From a checkpoint of a small mixture-of-experts model trained on Wikipedia.
Size: 10 layers, width 448, vocabulary 8192, 66.7M parameters.
Experts: 112 squared ReLU neurons an expert, 6 picks a token, a softmax router.
Training: a variant of Adam for the experts, 333M tokens, 4725 steps.
Below are experts of layer 6 (counted from 0) of a mixture-of-experts language model. Rows are named router (the router's row for the expert), up (a neuron's input weights, with its number) and show model dimensions 56-111. Each number is 128 + 32 x the weight over its row's rms, rounded and kept within 0 to 255. Numbers have three digits each.
Before each expert's rows: "gets" lists some tokens that make up at least twice as much of what it gets as of all text. This comes from a sample of Wikipedia text that the model never trained on. Tokens count by the router's weight.

# expert 14
gets: "ing", " of", ",", " to", " for", " that"
router:160124043154156122146092161226067107147125143157134134099127136173152119095167155131120088167102120103140129088126157164092081117150167108102152121133138112125161150111
up0:138160050109151137104094109158113140133207132175158151082061099171173140188112089143177145134117083188129062122090118133133113142139145082157028075149120118144129073133
up1:155090177074138127102126147090118117185150187196133056099092079148103116122059140155180095112111046171137185094115108072180097137199101082155077093098124135177142159085
up2:150126090119144140124089148161119081151139127097104096068183153123138115163122128159093151110068132147078149108129142126103145042197138110107117069133155110131170156054
up3:104135144114121090078125137145136132112111140131090114055141137144103212108211074117107134117166088129164116160100138145177107173102149135138134139088116156126153147089
up4:065122084098153132169172161133119167127138125097185207142121133123128150084160134137097160146135118138148076158109108141172137127095086103117098090150107164140159078158
up5:145159067110165134160089200143118145121104131125108141074189089176143143118170154105151107102075175119104127132088117091133072117151090151109166158139152146096111125140
up6:177112147126140154087057112144077085178143216142151126139078135155118130139147128134090110164132072213145118130107132101179076103121158078151167084156101066070107070085
up7:128097090082169112179125077130084166107171096087143149169098113095103156170210144160117100123138110152200110170198149135129121088098150127098161081122079090087166108100
up8:146114071138150228127156047135129194115138116102114094142121111138135041185124099128079105120147187112175106139099062124072095085151208130140190190067147135105103192158
up9:166045080145105118136189157103107081126089100099176118137123146131138142075110104086179105118089189156124121144155094152159141138145085130107071147061122117164143149158
up10:132134075124152082156149152086106119143116122087107138135153149136094139078151170186179079107148143091124115142132139071127098066167109156092137107154191144134178132114
up11:126113116115156147105123073106090198030080098140115114170173151106084187102178117141129119176100160135091096172112153110112136046163142132097126103070113134121121168109
up12:111136127140089103143140110157115125103132089084109137078168124141175064186151112088111169087126117101182122116125134119154139152087139176162139195129172083141221050141
up13:131055142186174130135125179087133108138128126109160100100125130132176138113123126102176095151084175166148112070163079133148109133125072137168065135109131087218120112109
up14:121068139092144150126103156132080086159072088127130130101061100075118026143147151136118104118166135099140180117105126095134057121153121107131133142168198161143126153131
up15:116141126137118107157188149135153105163217133092119175087124194133031182087186133110205141144122053115079056109135155162123128123111136162134077131079180131107130111101
up16:139126074122167119173142193140113091131100112108102115101142228093148190116119124138113184122096154141098100148163096136128133075162102145127131105149184112080159119156
up17:161181071149179084095114097148069066153187172157102087082088074104100108128096172169165179131142091156153075107122142135159128124151145096119121103115172196069163130085
up18:173105130173141015144123115174132098124139096151146076140169142110131168116080146132168131126175147118118152104154070158130111105081160125053135160138168124159072105076
up19:116142102085188130149084166084118093074071165111111128125123089035148199165144155140135156130156220114184098160154116131143132099170132087064154091085169120114122118131
up20:096153160147150127135101156128152076139102137161183123081172124196108130119063106123169174209065108165107107133100100093160149127146061134170121143093138123159150125115
up21:087162117120130124135165123086128108120081167150102108130183094088168089173103074146188161148055174093207117097128081145160120064151139131145161106104138118124109197138
up22:094199119118106166141117090130123133107145077096166090074150052122106096156075108069164117091092185135119139119102095117130094136120133129146117144154234140156145216124
up23:135137104115102144108100156126150121097159160153167174114175123176139043153102131155138103174158129154155193137087122126002109084121141119144088142132124143198112077116
up24:024179161112077131126163079113203078147165112075169105179105130109155149091125104134219165139123148121195112152169055157182104127137072105076130103112100097166155114090
up25:183109159107165132101141147116128108095116154091152225118138162133163082110126089126152128179132151089124151176148114130043074113151125105117095082084093161076102076149
up26:094136116082138135127115158098145091155128173089120110135165108082106081120108108132090135108123096128132170171153127218135104124134122137175145131121128120113033123125
up27:162123151135135147149119150158144143179118140161079201083130130176183141082161086144099118147059125171069099159132128145215117146125049111153129143113147155102123090132
up28:079127061118075080127157131156099200200178118110141180128134031149118116183120159155125154078126079145097126084090179098133119121106102097176111140100140138178126158136
up29:142109152134102096165134166189086117128107176126056101151112103151127110084184174119094084146048095171097109163090153165154125111098151090151135138143098137054046138094
up30:093111101133078148125116096122114122173158199095183160164147156104166082140125145110086125152146091140155152115194112162090094155090117092120087107144106125139193030127
up31:102077164076114165104144078109088066092137092161145120103049117179107092193061060185067052159179111168186132118069098116070092116183155114139130160140185144127170113106
up32:124107133134148125090122092146116177148136082044182131164161152125129143161127096094145108122076133088100194105115114115141122103122048122143151138129115098184180178119
up33:148148097136171118097133144132102151163133133127055084088114107215108116167137114135127133167085072212120098123135092127181152123148104078137165070173182075154126157095
up34:102126128078133165111099119143100116189124131141148121149108148096119104158092136147091122121128100149118172116117164120028099132101182110171072156111120147173154098105
up35:090149115190142114145086141131084106155161147119145163119164110185124020107109169116218182146148087170102141141107118142118116178130141082181057165146166096142131152116
up36:173158125137131097140077124154133083130143104128126109121109140109131166127102159149140162186133108112163097141123157116082087112087145122123097093162145130054067173164
up37:178117136183172095158119156152097142162135140157115179137102161112134124121141150105052092134121144138079146128103146110107131159089171108158157169133156151118134110166
up38:100145129095163178097103139096078074129137154130139083115048117116115060148111146169162103147120085137180117127092137144115112095177172148107087150136114134194200151109
up39:168129135151147097125056112121127086163154148109182156060124183135114154102101122179163102176131116072061161117113136130109081132162149092095133130116229146128180121090
up40:110143133179149097143069137173106122115135136094059111113182074182135160142179104064096140108112158134141145116102117122188110189117147154169216190120139107180129130132
up41:082131176121100225107173083108187121144114130109151113124120111128183146139069114169155158091150157120236092171049041155108115096161089137148106119118132113153114083138
up42:140113103167151096142113180141169107136177137086167121137157131166159118118130129097152125118091161146135161120140113128096089126144074120129098165170123101135159128122
up43:160167046102127113151100097106070138156135201158141189104110176108113157098116164179107135196173112128129107124124150119110104125105173101157045123142096120124072066137
up44:151136062195101115104200121110115123144149103092111232176144083162114088100163200098098056079144104122104099124126150125133157180160096131057091151157132121167172137160
up45:080110167111060141132188111154141102123219157105114146178091167128161094142171128175173061097093109110130112116162168183125125145116120151117099124110110100138174116102
up46:137148120120117091128130122116085149136100098103042157121083137144100035126158142170147093110097106105126046095182165099158133114119154167127192058132213131167126163086
up47:186139101133113172141127113120185091150124131129156115135098128187068121132129076099128106153162150159205133149103119150174084130141139117108171149140184116124133161063
up48:135078175114101101166181173148141110168124090111179131111107167133128137121123103125126106096102151115155147140120109155138114139137163090129099138091154142168209155081
up49:112167132131130124132129102147099091114096128133165116077137049115087233096183106151152187133127148087116075108140162169173118158160127151073145075100152114123141181136
up50:080161085121139145145121129143126180104187132085131165103152094131122134139100162085132166133139091139088126136061102176134107124083120113148087129136084122086092104188
up51:140135118097150170168182063122130091124109129048132084101164138123128123116169191119038113098098100115079158177137137174068136050179158124146154126103115065126105143087
up52:143153037136180118181075152106124089135150136111142182106116098138140139103157132161107113166198158101168111167183117135119073085155146127083163073169141147052134123174
up53:151079102143112101103136106135088159122104233167149130138200101133110041129152148151118131146092054202062185074080178140123144128154094124120135114106083103139098094153
up54:068147104132111180145119122123135135099121109163150110127156168138118158162096112094139174116116157121166103165165126151107099117140135086124127163121134081123204083148
up55:111159131155161122118100184129095102114164203066165141089176158096138069114150180151177160124081126137163151125073136159080115116153140138153136170070175149119155133095
up56:091110135156116160139143161129131120201143148102190171052191171142123140175152123054169147137115104129091145071130195169147131186113110133174043171122193112211171125122
up57:168121138136139209109141102085102097124146147121078096098088132191131121125119133130082099151091197115160117164126129116133164153180145102125118171120160177106111091056
up58:141171143089089135109120136119116099140145139184119142115143135115134096077113123100152092107141093144134176127065112116156088143159084157128066135109101101192186159114
up59:119134066146146129108052150179161203118149089140172141111198169148125158144116189137122160130179157161037133108122144157146103134096103122063164128196168093136203135100
up60:153098162077141173124117138115135106189122090121178100119121095146122150149165120125148095156136127118134129150077047140168098094122108134178175144092113082039111123154
up61:107165056168073113145131128063135125168199107140070149097195172149113070086124181075172098060113154097124082082126150143135120138126081098115078141182127079107105093118
up62:160148065113105092125104026158085056136158152131171184084061092095120181136150146181196152133150101123146116174089087141150108109128173069141064145153077103132183142075
up63:115095179127164170095132153104120113136161148092161119103157131133084103120120064154148108184196175137099156102154115136079105144145154078155117139193164193111123085096
up64:118133120111121106160096147142106127176129130144168161098156159143130084112123082161136086067126147118126119147117118060104087209121119115122099123106099172177180169096
up65:111179145092132165128104095103174079088099116165125111152176141078128121160107092194171123140127147059157108148145128127132051090175169113129193099109084095092072161101
up66:129125162133130148142128149141101100197114134105156123195124175130149140089079117119120111097161158118087135119105153114068098093141113128167159133139157098106161137160
up67:149114132110172159089110131134088122113140239125207107182139123115153094144138170140086180161152122162116154118083119151067093122113201128190088159098154113105132114134
up68:151164166080151216100139138090140154092079129135110032092137119167132152142143067138125096114168158131142133173147110137177124154149147134153172139103097114080114232111
up69:104143102103123122171131145152147061135203115129128100043148153168106141114098101071166111143088081189118105123098137142163134203082119112167082133117116164152158141137
up70:177053207108118129069057178122168077132192096083136083135092150091105101236133119157132124157111189077134186087097128098091108147081136157188129155099130159124119121142
up71:152168105124159017125129143136130148169148101105067100158157061201071190155087045145117164134106082116127079127132152133082171142188108148143182072133181139178102139091
up72:115166175074114145098071101124109137128119128137145127056109120112108125120146127167126098165164152215136186162103134104135110122188107120155079103127159184179123112151
up73:111134069140100190115106087145181186128138110151113079101196066154130070108116134143126173164132110120098068119123105107095178108110101149158133124165193124107065157156
up74:119145172138070162143145146126123131170109127103016128136130133117113155087168131160114096142112100031104138102148177179152151170136192221140108143109160103151131120115

# expert 21
gets: "ed", " it", " was", " used", " to", " out"
router:152124050132191079166092144225058141169137167157164139157136117144063135097115173159127100173128127178106150123126169131157076119154182103115165091150172140134150168114
up0:115136101139125192129152093128161145117132107121127134042121097079138207136057171126139140142125103126109138146063114074195171067119069155095075116157146131150185116085
up1:127124120074161171122080156110123121157097230117097087158111169135175057145092111153147101118065147151114140140170121189189131120117138105146163137118109129176136122098
up2:095060146148125074147169127116069113118094086114149225148182163098080145106146122090166146151128125108067139097152128141114144095134105124145132150085168086097126142138
up3:138066106060125125139135155162146095158102123124111104129144187128135083138191151105127096194096095107144149121180145144108126097136152074081134048127144144094082114160
up4:120103110095139170158148142119083113128065112133194221110139148181108108156148112092102103101142154157166136128115111075090130149117170139165184128118104098081162156112
up5:109113085145115169143144114160127141146190135106130126092141183117149148117136108135174087164098131092095102090098098170193101157142084154124058158133197147142125104138
up6:091074149107141103151073207103122094130088108124141154143170156121098122174108125134170122153192096110072160115162085107154130103178125148087150083131140118147125128145
up7:133198151091163124124080128123088123119145158106134159130136106173108108134109185144122092071107155141130138162167141128044104162165161121153168141137157100143181125130
up8:113082124113179131125074123076154131107087155114146155111204173134125160120091111220056146160127179080045154133144130148068145143132112136147115125139125177122110071155
up9:115112105117135100129116114112113149107117108127111111114077095158136170105083135125144156170148139165126108155176096139103156107095105137070185117140156105117142121139
up10:136141128157131138121084145133154112127128076158147134099141140167144148155109086092132136172195152113146101126146117130101110125121179151119147102144104056103129152166
up11:105059156165141105143095153137064105137149160105127193113149134151066146188168129169103102109130137134088123089136184147124127156105092101145148167100152129127119121103
up12:183143156134146138109108167114170124148154135158124126050103076152075161152106106127153092132067099179139136114143121142121162158120117127218109118133154103131108164128
up13:132112070127088086105135097133125096141097161113121118133137151106132108123041117170141117090164179187201143160149100126155125146162093197094157134125128130114111128153
up14:138166145129120161125175145117159171107102077126138049145128136127161152129166113149159135109151122069094096126121129109157130060124136098116143077161122110111161219080
up15:190170157040127096053118090130099132051126128135151130103122095158145152049108176101205090188157125114149123187128094095113137145112162126079156131092116145175172125092
up16:103168114112114151137161124107145108107124127073120096139124112094123123109164119123160074099124177096154143143116099086185123097139150155084180092103106086108146172162
up17:139105119107100122112157065159114107155146178106144068103176255127126101180077103133180086091081076112137129107121073101155135131158149121137099097123124119150168128096
up18:171129138177165144154091102122119142129126161092158197084181138154129100082058103125141169168149203136141106163078062083166095142057115136090109140191122166151155088166
up19:170112102221147090107114054175099124093186091079103070162155107119108098110126064155153134120179169115156121098117112130139138142096129131125143131151138133098123085121
up20:124054043118128140115183112198141103174183185128147131091125208114114129154136133099136149168097096191065076082139090126150112085121118108162021105100160080119140133162
up21:111111107094120092113118138109120115133168126104096148098107140135133080146109189087169148155081137129143099125105109155098121168113148134124141135073183123103161105137
up22:108181081150149135134124110126134164113105137119165139156149132023065130105128133135121201103127120117093110144117137140181123123110126055101121115138112095178114180165
up23:129170131132144152110088141117138125097112087153163123158099078055164131048182069089152148179184156146125140148124137082165144129077068121134185131125080105138100163153
up24:124096124127114089093166169148097116112083177106116134137109169074059118112146180098156134171133077108093120169080164120140189102161116121102131134091129159117104137075
up25:126138077089140065125127094147120126151120120137121102128065181156140127178167127167154119108083092169108123137152078130147125113182172080106187086182191085154142154097
up26:171093090126145159083121070171111131098184144118137097177120158126143149144191107156172101147074148129103073169093098129127102197126129110180086139063119148118143146132
up27:133141078168138091096136148132078134139152135133125145191089108145067120140187134161107099139147092176143105164149176116161149048135196117088193090119135111129116120078
up28:160130104160157139126080095108125187086139088136105161077064127141127112083061161138172145196123113123106092176094129105100124109123158160063105138140126171099141119128
up29:117110039098146135132172095149111106151167208131116172105128204126144159151181173140166162147118110110132153164182101147089123072123186055104129080103138076143138151128
up30:105149126104155123130131214084113204101120191134124155093093113111143171108136125098124094132172171111126115142126035138154111094118113118138158108139129133110106107113
up31:136037094162185103109113089239110122093087101111119119124189146128143168074128105087053146093088153105086164162089117091084082154117137126141141102115148149124166169115
up32:152099151145107130102125115087139095132109045116114123110162069109132151068173045043138144104125151131146139144073202131148155130127096155098136110099122121152135126120
up33:125204183144111151071147078135102144089117158138118110100069103099105061027137150124182118146156196157118096187061162138144142109121111157069135143102099141149161063130
up34:157114153074143108151078165143115195142145139145118105137093139056120172143192161154070096117143117149101097135133153151036112120086146097116122151134127135089093176153
up35:124132149106179095162097200148105112151117146091119090100080079139103141148172105134113080131158120148186111094154068123119077119132147107168154096124154077108074101137
up36:138135080190145157086052143152101155111130119132137114046099061177143159140145188159180162139139143128135104171062120133201132192113087109093115152121129130177157116106
up37:108177095133120150154095095094147178094101147132101115185107159047125149103100131187145158147157126108094113140100116122155115103129115164079138162103113141120102114157
up38:187165157136112107109108111148123162127157163101145149124176127093098167154043140121221084123141157133134114132110121148173130153099123145190114128114149161147147147095
up39:127082052136132134184139074195107071124067150121136041149158157093144102082136143084149137175119118118102131115113121113155126071146128132100155066103136097116162130161
up40:114164186107091150153140157145139100131153121064091122146167140113175124136101101153080000117153129097140099132109127139100142183129080127186132159133087128117103128129
up41:160153106050117123101081156082170140109156099142131087111061050199102150146141095164103150163116166124111104093162135134116154175113124111189150122126137132121158108148
up42:182092137138119097132143102151139139152132120143100119103181146241113149163148090184130099146073154110112096120116087135129157131147139124150153077124154118074121160084
up43:163095138040159173115134161107128132096123116130092148140094177090145116134084114126158083218091143125139084164137151133053144149122125156108061150117138193170174133096
up44:148161139145139126123096128133150137126203146130126064151146094109097138172099138128149183121090100133154145127065134123155129097121080079151133092076108134121111165065
up45:106097071177174112130119078229054122218126164119111139141140161120130125117129124102136168162132136118156137098141138177095112069136148120092145064105131116154142123103
up46:077110076080087094103145085131116048144093155120074105137125131097122123101142175155106129122136125086122087170152090164125147201169133151132136071071157165138121110136
up47:144165138151137083118134099112080140109144122144151109120130122150158129115153113124108110120136144141116151112140150142089117150095200188145137163195113084095116140158
up48:119124114118129104110139122126112100117099103118154126112134140062142095152144092128124149100125218136143190142139127099057115188105185148186166125161114153125174141107
up49:150123142090138059148143167112065075142120097124121124139072084107094007121153088157066056171157107183133127194149124118082143098098154157164154157123143146085120170143
up50:125125198123122137092070106155155153156135087067117078137102148112160145174151128160115100095114149121084152122122119105141124188080122151192129178077159114147163120156
up51:083137119168167109087135116160069116091094144159129113106121138080098089120167138128100130142115156099054129074124128146120096133145131096087106118093164179153131140127
up52:138145130157130139095141131128112184123097193113141106099157081143118196102065116106182149144131088086138139147149055168201160191111056128077104124107154139175093166104
up53:108128142097113140132148123137070122206157085062146108145184165104108121144127065079166173094119124134090163108110226171082123119132093136188105129079181107117180153081
up54:133151063140122146169119132128110098136176126115155053148126069133132150145150150148132095172098138107175157147095126089101104037135045125093147125142103079128145136130
up55:071109149112101145154141179182110142104142149104080127147118088099142143083188083124150100140096103079149100116096116113166113127146143088101116136123120141110105165126
up56:116135131149144114161104171100104077123096071137148179160171123116117075170138109086131147124184157128132165093109104133119129115094109184137138101082115108165179155140
up57:155091137129117186130150128223136115144095114126089154195140112085117159135225095057119149142073113109158137176124075120160123076136112045103124028163154133099124141155
up58:146132136139099116091128173118111133160101107122078141114123178115148081097116107132146171125103169136081128133126186186177143108092125158169132114124124146116116121132
up59:146129197060095096108121074145155131087126143091119108111126134090123096129128101073191135161157152131107135155139143117060133072106143169083084162126131183106202190077
up60:177079202151120084167138100169111130164151145106095117143184099220122175126146094139102076108143150089102124138124184169101152121157117132114118140123122191071061068126
up61:121119107116130148124138140115104129217152154162139090167195141156172152150093115137121171171151164122123137119177124143082145104182105132163141045133137152103176146136
up62:168182104113093103139135122136153120183166112148109141097111173149134074138142084130177060107111114175103130111098206127208130173156146165140143160131155100128160148107
up63:044129074106142190108211084099123103160192129114135100152105078072102127071177134179140153128145081161154130117095166171127134108116109076101089102123154143141166133119
up64:141150172131105135129090063132152141158177173113140173182143147112134110135155152151104163172170162141130140098149077142145066131113118131136090093114088051086099153151
up65:093094200106122115103149141118140085124109159132182133106088145143153119130123086110167148152120157186191158137149154083112137158169144174182130152087143133152127134107
up66:096086100096137116123141142161158090134084085103188152111147149073146120154138133098152166038078183155170155156126123083119119185139161187127168149152136132129170144126
up67:142091158109126159090143098117144146152157149089157097109105152079148112167081122128122106160157121145097112144073084122154101076103131134153107158079120132110115124164
up68:198120106197138102136117127173092107157144173139137109164152153148073183099172136126099132141141122124074095080132111151108151104125154086072055097144180143131145137087
up69:125063161213102224143121128168113152153141116088105110107185147097125169128125099091179135122147124084100138107105133131107105087157138171136096141103172191068148212108
up70:117089125162086212089123042127107156144201082090144106133103136095095180107105153152108157166172142082153123122112102124178143121124088124078084124125136230135135139149
up71:109131073116098103146147135157127157142114151133112213103121117141093122115096163107088164093097101159118113142096193139105134133113136074149140168032141179113165118101
up72:110137086104120165167140145108111152134154139150147143084127095136142036086129147164159114183146146148156122094033106152115087112154062138104133125144152147181127092128
up73:100109089190124160100211079207175083104187178127079139155130133103140120099140150122161127133049124138138101112115168133201139115126094096107090097137168186135097140144
up74:031131139109135156129179131121196083141072124093146114154214128122109107113158144151154128066081117127058137148126204163138132155082069139109077146056127133126116138174

# expert 35
gets: " in", " on", " at", " to", " of", " for"
router:113089123137147118184138221200118161139145105162081150110170141141136093079119159122055077160143163123144118174158153173202155142124133180129110112131128166119131169121
up0:152149124151142112149160144116097117180144184104151144043082153140135108146091164156165134195158140193101130112050092142117111107088140059145133087156154104135071147149
up1:109115170137084152119133119155137124108159121118165056113110145115158146165104073201189165146132094111065139111113126097128092120111097114096099146137129135106197109146
up2:093142111122131104129088137157114099160107149095103124187106163143125131100135091140114141175132182053151176171140110101098099133081173135156133132135104142148135140115
up3:160124142144145141142141115145185153114066123110144084102111155153167172103152101196144134089080087183118118089119146177158145129042192153055086162143143145188168144065
up4:074137136142116065151129136170154171146114122139119104118117169047074180132113141133135174142108112187169166093169124142163091041144147120139154077194110065123133113112
up5:137085131169085113101116153178074106109117148176083166110137145127144148152124103137119113183174141165174132106115110162166120135171142096165151139137109138084138107126
up6:116123041129144099128106145121113130131125135116126090089075076129058184150124152107175129112060100153120127145103130135149125044156077071135141087077199123067096145087
up7:108113159109075118126122121107141090090161093050122156143126115121068096129175099115119141143120197147125153161192127165115198136163079156109079090091151142135124099163
up8:186108169175144145155086160132132133112132124161128205121152134130114142129173111089140143160174119133099111158118085150144102127113111136128072121145135132131147136128
up9:153121185127071165130192132071103126191089091071099145154112155072104078165128051136125132119126111129121127142131177117111163154149113171185098199062138127108129131099
up10:150110176093120116088104146145084105124144128133124125159137115148171101125108103126120044156126127166150169171152145147168127157162176179153164160108144170123085128144
up11:185169085149121157151132097157110139125213107152144072138118099113214173155161114165131120133171116113148068140060135127107107077134108122102176126165038065085186161123
up12:131170112115119161120102136100156103154153183139128101132128161109063172148116145156130160115094095166104185095142090157151118055199165064160138097122099085082084127099
up13:093127091090110118163101108084155158146087156135097165157134123103138109158134172101105096123159153123128156105163139149110105190095018149179175074122156172167138134171
up14:161083227147099087120154138129114083173151078129075114088154172126090111190119106046147117169140140144177152117125131118155191169148118131120064112101171158161147157088
up15:146108059162080166124149107169096098149184134141133177066104149134098152157162163126147122160138132184115038144080146152136074118132089077163092083147190145073082089150
up16:141116127127118110133125120123074077119121168126111114086123140109130103148161140124135167180124128113107170143172137133082117016165146067085127122104099126069059122152
up17:128161024111080115133123115119135104160144115169116166147139129139112101111120114133135134075144133218118137103171186162127172173169080160142101117129109110177127111140
up18:058130117119143164116178133138152118165114117143105169123125089077124152096129099110114098101124090155095112209124171160200183142112177075115108067086137140118119148169
up19:165057123113035072145146116148093120116091098087102172157134148102087071154101130131155132170111106088172133105187142091097168121114104101118137142101165100136081105175
up20:108131143130150150099035119178145087097115164141136183124127130171131149132115133123086086207144145147099066138109077153115159084118171114125147157130093096181125144108
up21:084151131081122122171085082181245132168098193146175117113137183096158137120067145140095107143117175133094232121178056139130054184159108119141185164173116160099109173124
up22:084068141086087102129190102125090130089146153091114065097115201131118079155114108140117154129131192172153160182135149122101096150094148128140135103115141150100120133146
up23:133142060140135132118185081135071111139132156094095170154168110098132078099130159157143126100122127174094097131107208124089192134111109057091136164175127150066155107121
up24:118090183142132150164126136133097097159109153150125125150136165121128056179163070123131102137148105143082115157059147119192156170118151129140188125133110148074104145168
up25:069197141106150153130092086163131174141132101122140094159110128077130168161178113140124138118184093108131143141133147138160072134106125112164174127149107107191188182103
up26:111117129140121135121151152099133148142095133187105116142118163108100164141074109134156093152105111154141156149108148130126135092133151127162139056126123175052139140109
up27:048119182150102140142139130084110177150168168110142093124110131124165089144135073150121140131057159172142147115156140132118117177152053136169130097160111144132097159151
up28:126097171148082121170103130100118070179094135116081157093063153174178116124067105147131079128113102093152094126120112165115138140088116124163148107072144184130092098091
up29:110102094163109099137135148174103108138150066150152203163147121086115183127163187128136106159150104167135204101118156147117147123152126097129076166136130139154138150123
up30:143132165123056155109153115118151081141057122095175167137117163120141125159148098151131132093143147174068146163080141103093155144066111143185111198073108106043087144090
up31:152122116139132158091116116125101143150176159127144203141108123179129154118171147111092112124103142146128122126119149129070106183159223066130136196153084080167162090139
up32:106099123151089120152127132110129105120113169145160092130164123164067129109150136088111151115133160175128092134153172164136174181099068122095086129154163135180140131185
up33:103110098156099137119188100194142089152130141067132157115148177117115055122137206122145122099132116126086067194100155141139154043107111086111131158220156122135148114156
up34:179124098156216121104058105140078106097138176106128119096152097119139167119177130106119136137170147105107027169097139120123093116116121093119115134113177094089127121163
up35:151112131111059112135171106099059118121184105138088127165129117132078167142109061107117117127113133137131135100135137104165185131127043143105100100176137152110143130134
up36:117140110108096113117153099089119085183098157061099132149133169094021120168100133134136155122112085119075161127106143147096249119135099081147132121052167164104106104091
up37:131142089125074147137106151103120144110122115138137093176125128079093157137142115061119162158117111170106169159213110140130148117093131062115084085117097107085086108131
up38:191187102122069144119144159108084119115134136133127135158160138067106132142121073099103108154152122202192146150124097168156139119185074117184091155109112136124126150142
up39:121110178145083107120150096156104137154155062113098140223175191043133116137081107121151131154136155189124124129106140139125147057117125137126099130077128090084136105119
up40:104102144106159127133103142099104157153109152125147179147101146121107068147144142157113132161196119110131144081093113143112122135128131098158119140100126190139152109155
up41:073118163184167095148140110177093093167157085137138088136092074101176088074189132159187127188150115188134128148121181104166124122140151148077120102128138075138194114111
up42:074156144124174128111154189107185069149087140127116118150123151120151112124152141136142128134119082131114143141143118164154129106111126130158128057103166161112094159162
up43:142127097099167086113114168110095178162088136133084128112132089150131172182123177181125108106097104138116137099156128126129126131106150105113171114092173161159086162126
up44:148144109108093131123137130150130098105136094083156190143119153085089078127150094124189081088125074132092138132123125112161126124144097103111083101092185137090104174126
up45:089130176130172149149091142125141122131121100167114039097130062124185177126175108158133148178142130178180072161153116179143148115125150112104125126131108079174155155090
up46:112123106091120120094045142115118128153101128177156128113185143116127052126118103145082121125193181139175228104124150131129106217183167137130150168179144158151136152169
up47:114132133095161118144123123090136093120135135096107148125130136086159111123129164140156126205132100167244138141123103125147081039117142106103108054139113121118101146149
up48:135170128100118132150131102112172145122167087140094174125151203104120167139141193099145149107087115171072109153121133116150148105109054156131188102180164156099152131130
up49:086135131095130149129169124131118089077123118091072092163141208109177132127109143101154099153135183093180134207183110126129177127097141147174122184130143090165134157123
up50:155098071153159111161154116151082077129152166136123132093141132125082122148189185101156132144094137188115084151140129118123120111086141076144167095183213094099113157134
up51:100166155080160099170155125144093093220132136115093136108133095160196076148143123147090095114138103140081144151097194109116172155101122159214139147129104073063109072117
up52:037142184140104175120160200099178140183091139147102157093131133130139123139137125130122118112079030123084133112124209156156183170119123101129133051083125140131125157141
up53:124131126136112070107165061156098132122083059113116165112143082111164118105123122131100151100170134104143146141090175103122122111113084160115151122163169116089129128214
up54:053087118118045131150155096156099092137112064095102174115126148173126088123112127122133080112151176103098144143104208145156122126109142172090109146154124147106157092139
up55:139056137124207106099118129123185149090098139089160189140137163137108117133152160134177119110116125123116129107126163120161085193160106152155099093093178171136115148166
up56:146118150135113115126085177110055127116120107082120132169158123115173082157127091130149122116138127092136197111134157170118113073127124109104135125135165089135124149120
up57:109125191147104134129132091103182153149156125102148136142174197098115095137137130123135143176084166102114120139146077111093094140137139115143167129221163137060123143161
up58:165149117053189091114113146115156060080108197131096136115123103138033091100109196112129136158121086086137133180145117143160150085147179109128140094037117127186086172144
up59:183139102141150159119090153107062132091131173117115157122153072097074121125136148087108115156164155061155115159121154180145105125147143141140091134089183182103089152143
up60:039085113126112149113138129207105134114107093126170168169118129069131093098177111143118155134172156116135166142133201156113097153088155092102078133137107139153131170106
up61:111141164104165120131081143164140142178097158143129142142148149103158080088097144125114096122149137152041123089115141144121094150081166151138148164132100115199145159118
up62:114131143123164076086099104158169146125152093089136122140095117107103089082080139121170156140146170078096164113168104134120112124162119137088129135101189086160150113066
up63:069142105159073150143136113127166121084131135085099200159128152142131097128174149119122111091130153114089114128135200137122159073118159155109100170179092176086127081131
up64:103067169133098106155160124130157130143118152161095081146152149142117132094100149104125176159078149121165134130136105115162140171106145107157084118131092162109155124121
up65:119135126129154133129105124098150063167110154099130138139129097102101125157175141176125142125178121185094085218121145165120144146136098094175091100134120134110136142139
up66:184095155078159115112143141115000127136107094106140114108143105124162104162132121089105119164196137150144160163072127118106134114145109158167195209157118100123118145143
up67:076155091140106137157169064180137163104166099102126147187175136118165080136140123142141130104144123175122101113117124136146141144184092153162167115147175059187143160127
up68:118120127143140182125086135129121080147212128124115161139184199119115126143160127126153091088146173095093108102082168136111124157047161146071137168155143146141101141117
up69:143165173164140195113102129136121185156085134124123161163092148080214183140091102151174152116149126171103062170098081096149108101082126052105062136105095104108167142181
up70:163076078115119129129129142117031133092168105151131122150160183139141098110150131116119153138169146159147127084130147161102142106170105155125133146219097125133117153147
up71:122109170115154099108080095126106122056065097107192121135153037106141139122133066106103116121166202085160190153091125122099095202106128217101176166110131147117096181203
up72:215137157149117093039062099122100115089180102130121140058110103171126143108144110148147143158168163129163106128118126102104103141126061157142131087123169121115125093163
up73:097122147167126100119123126169219141121125114146121127078116166182131141117131123118134139155081128214120113175140093122190123145156084192171108203173146090148135087190
up74:207154131111111176140148124092081084130155163113100144128091113164171138135167095128135091158139121134165126188072095127082099122120124090145125145141115086056070134110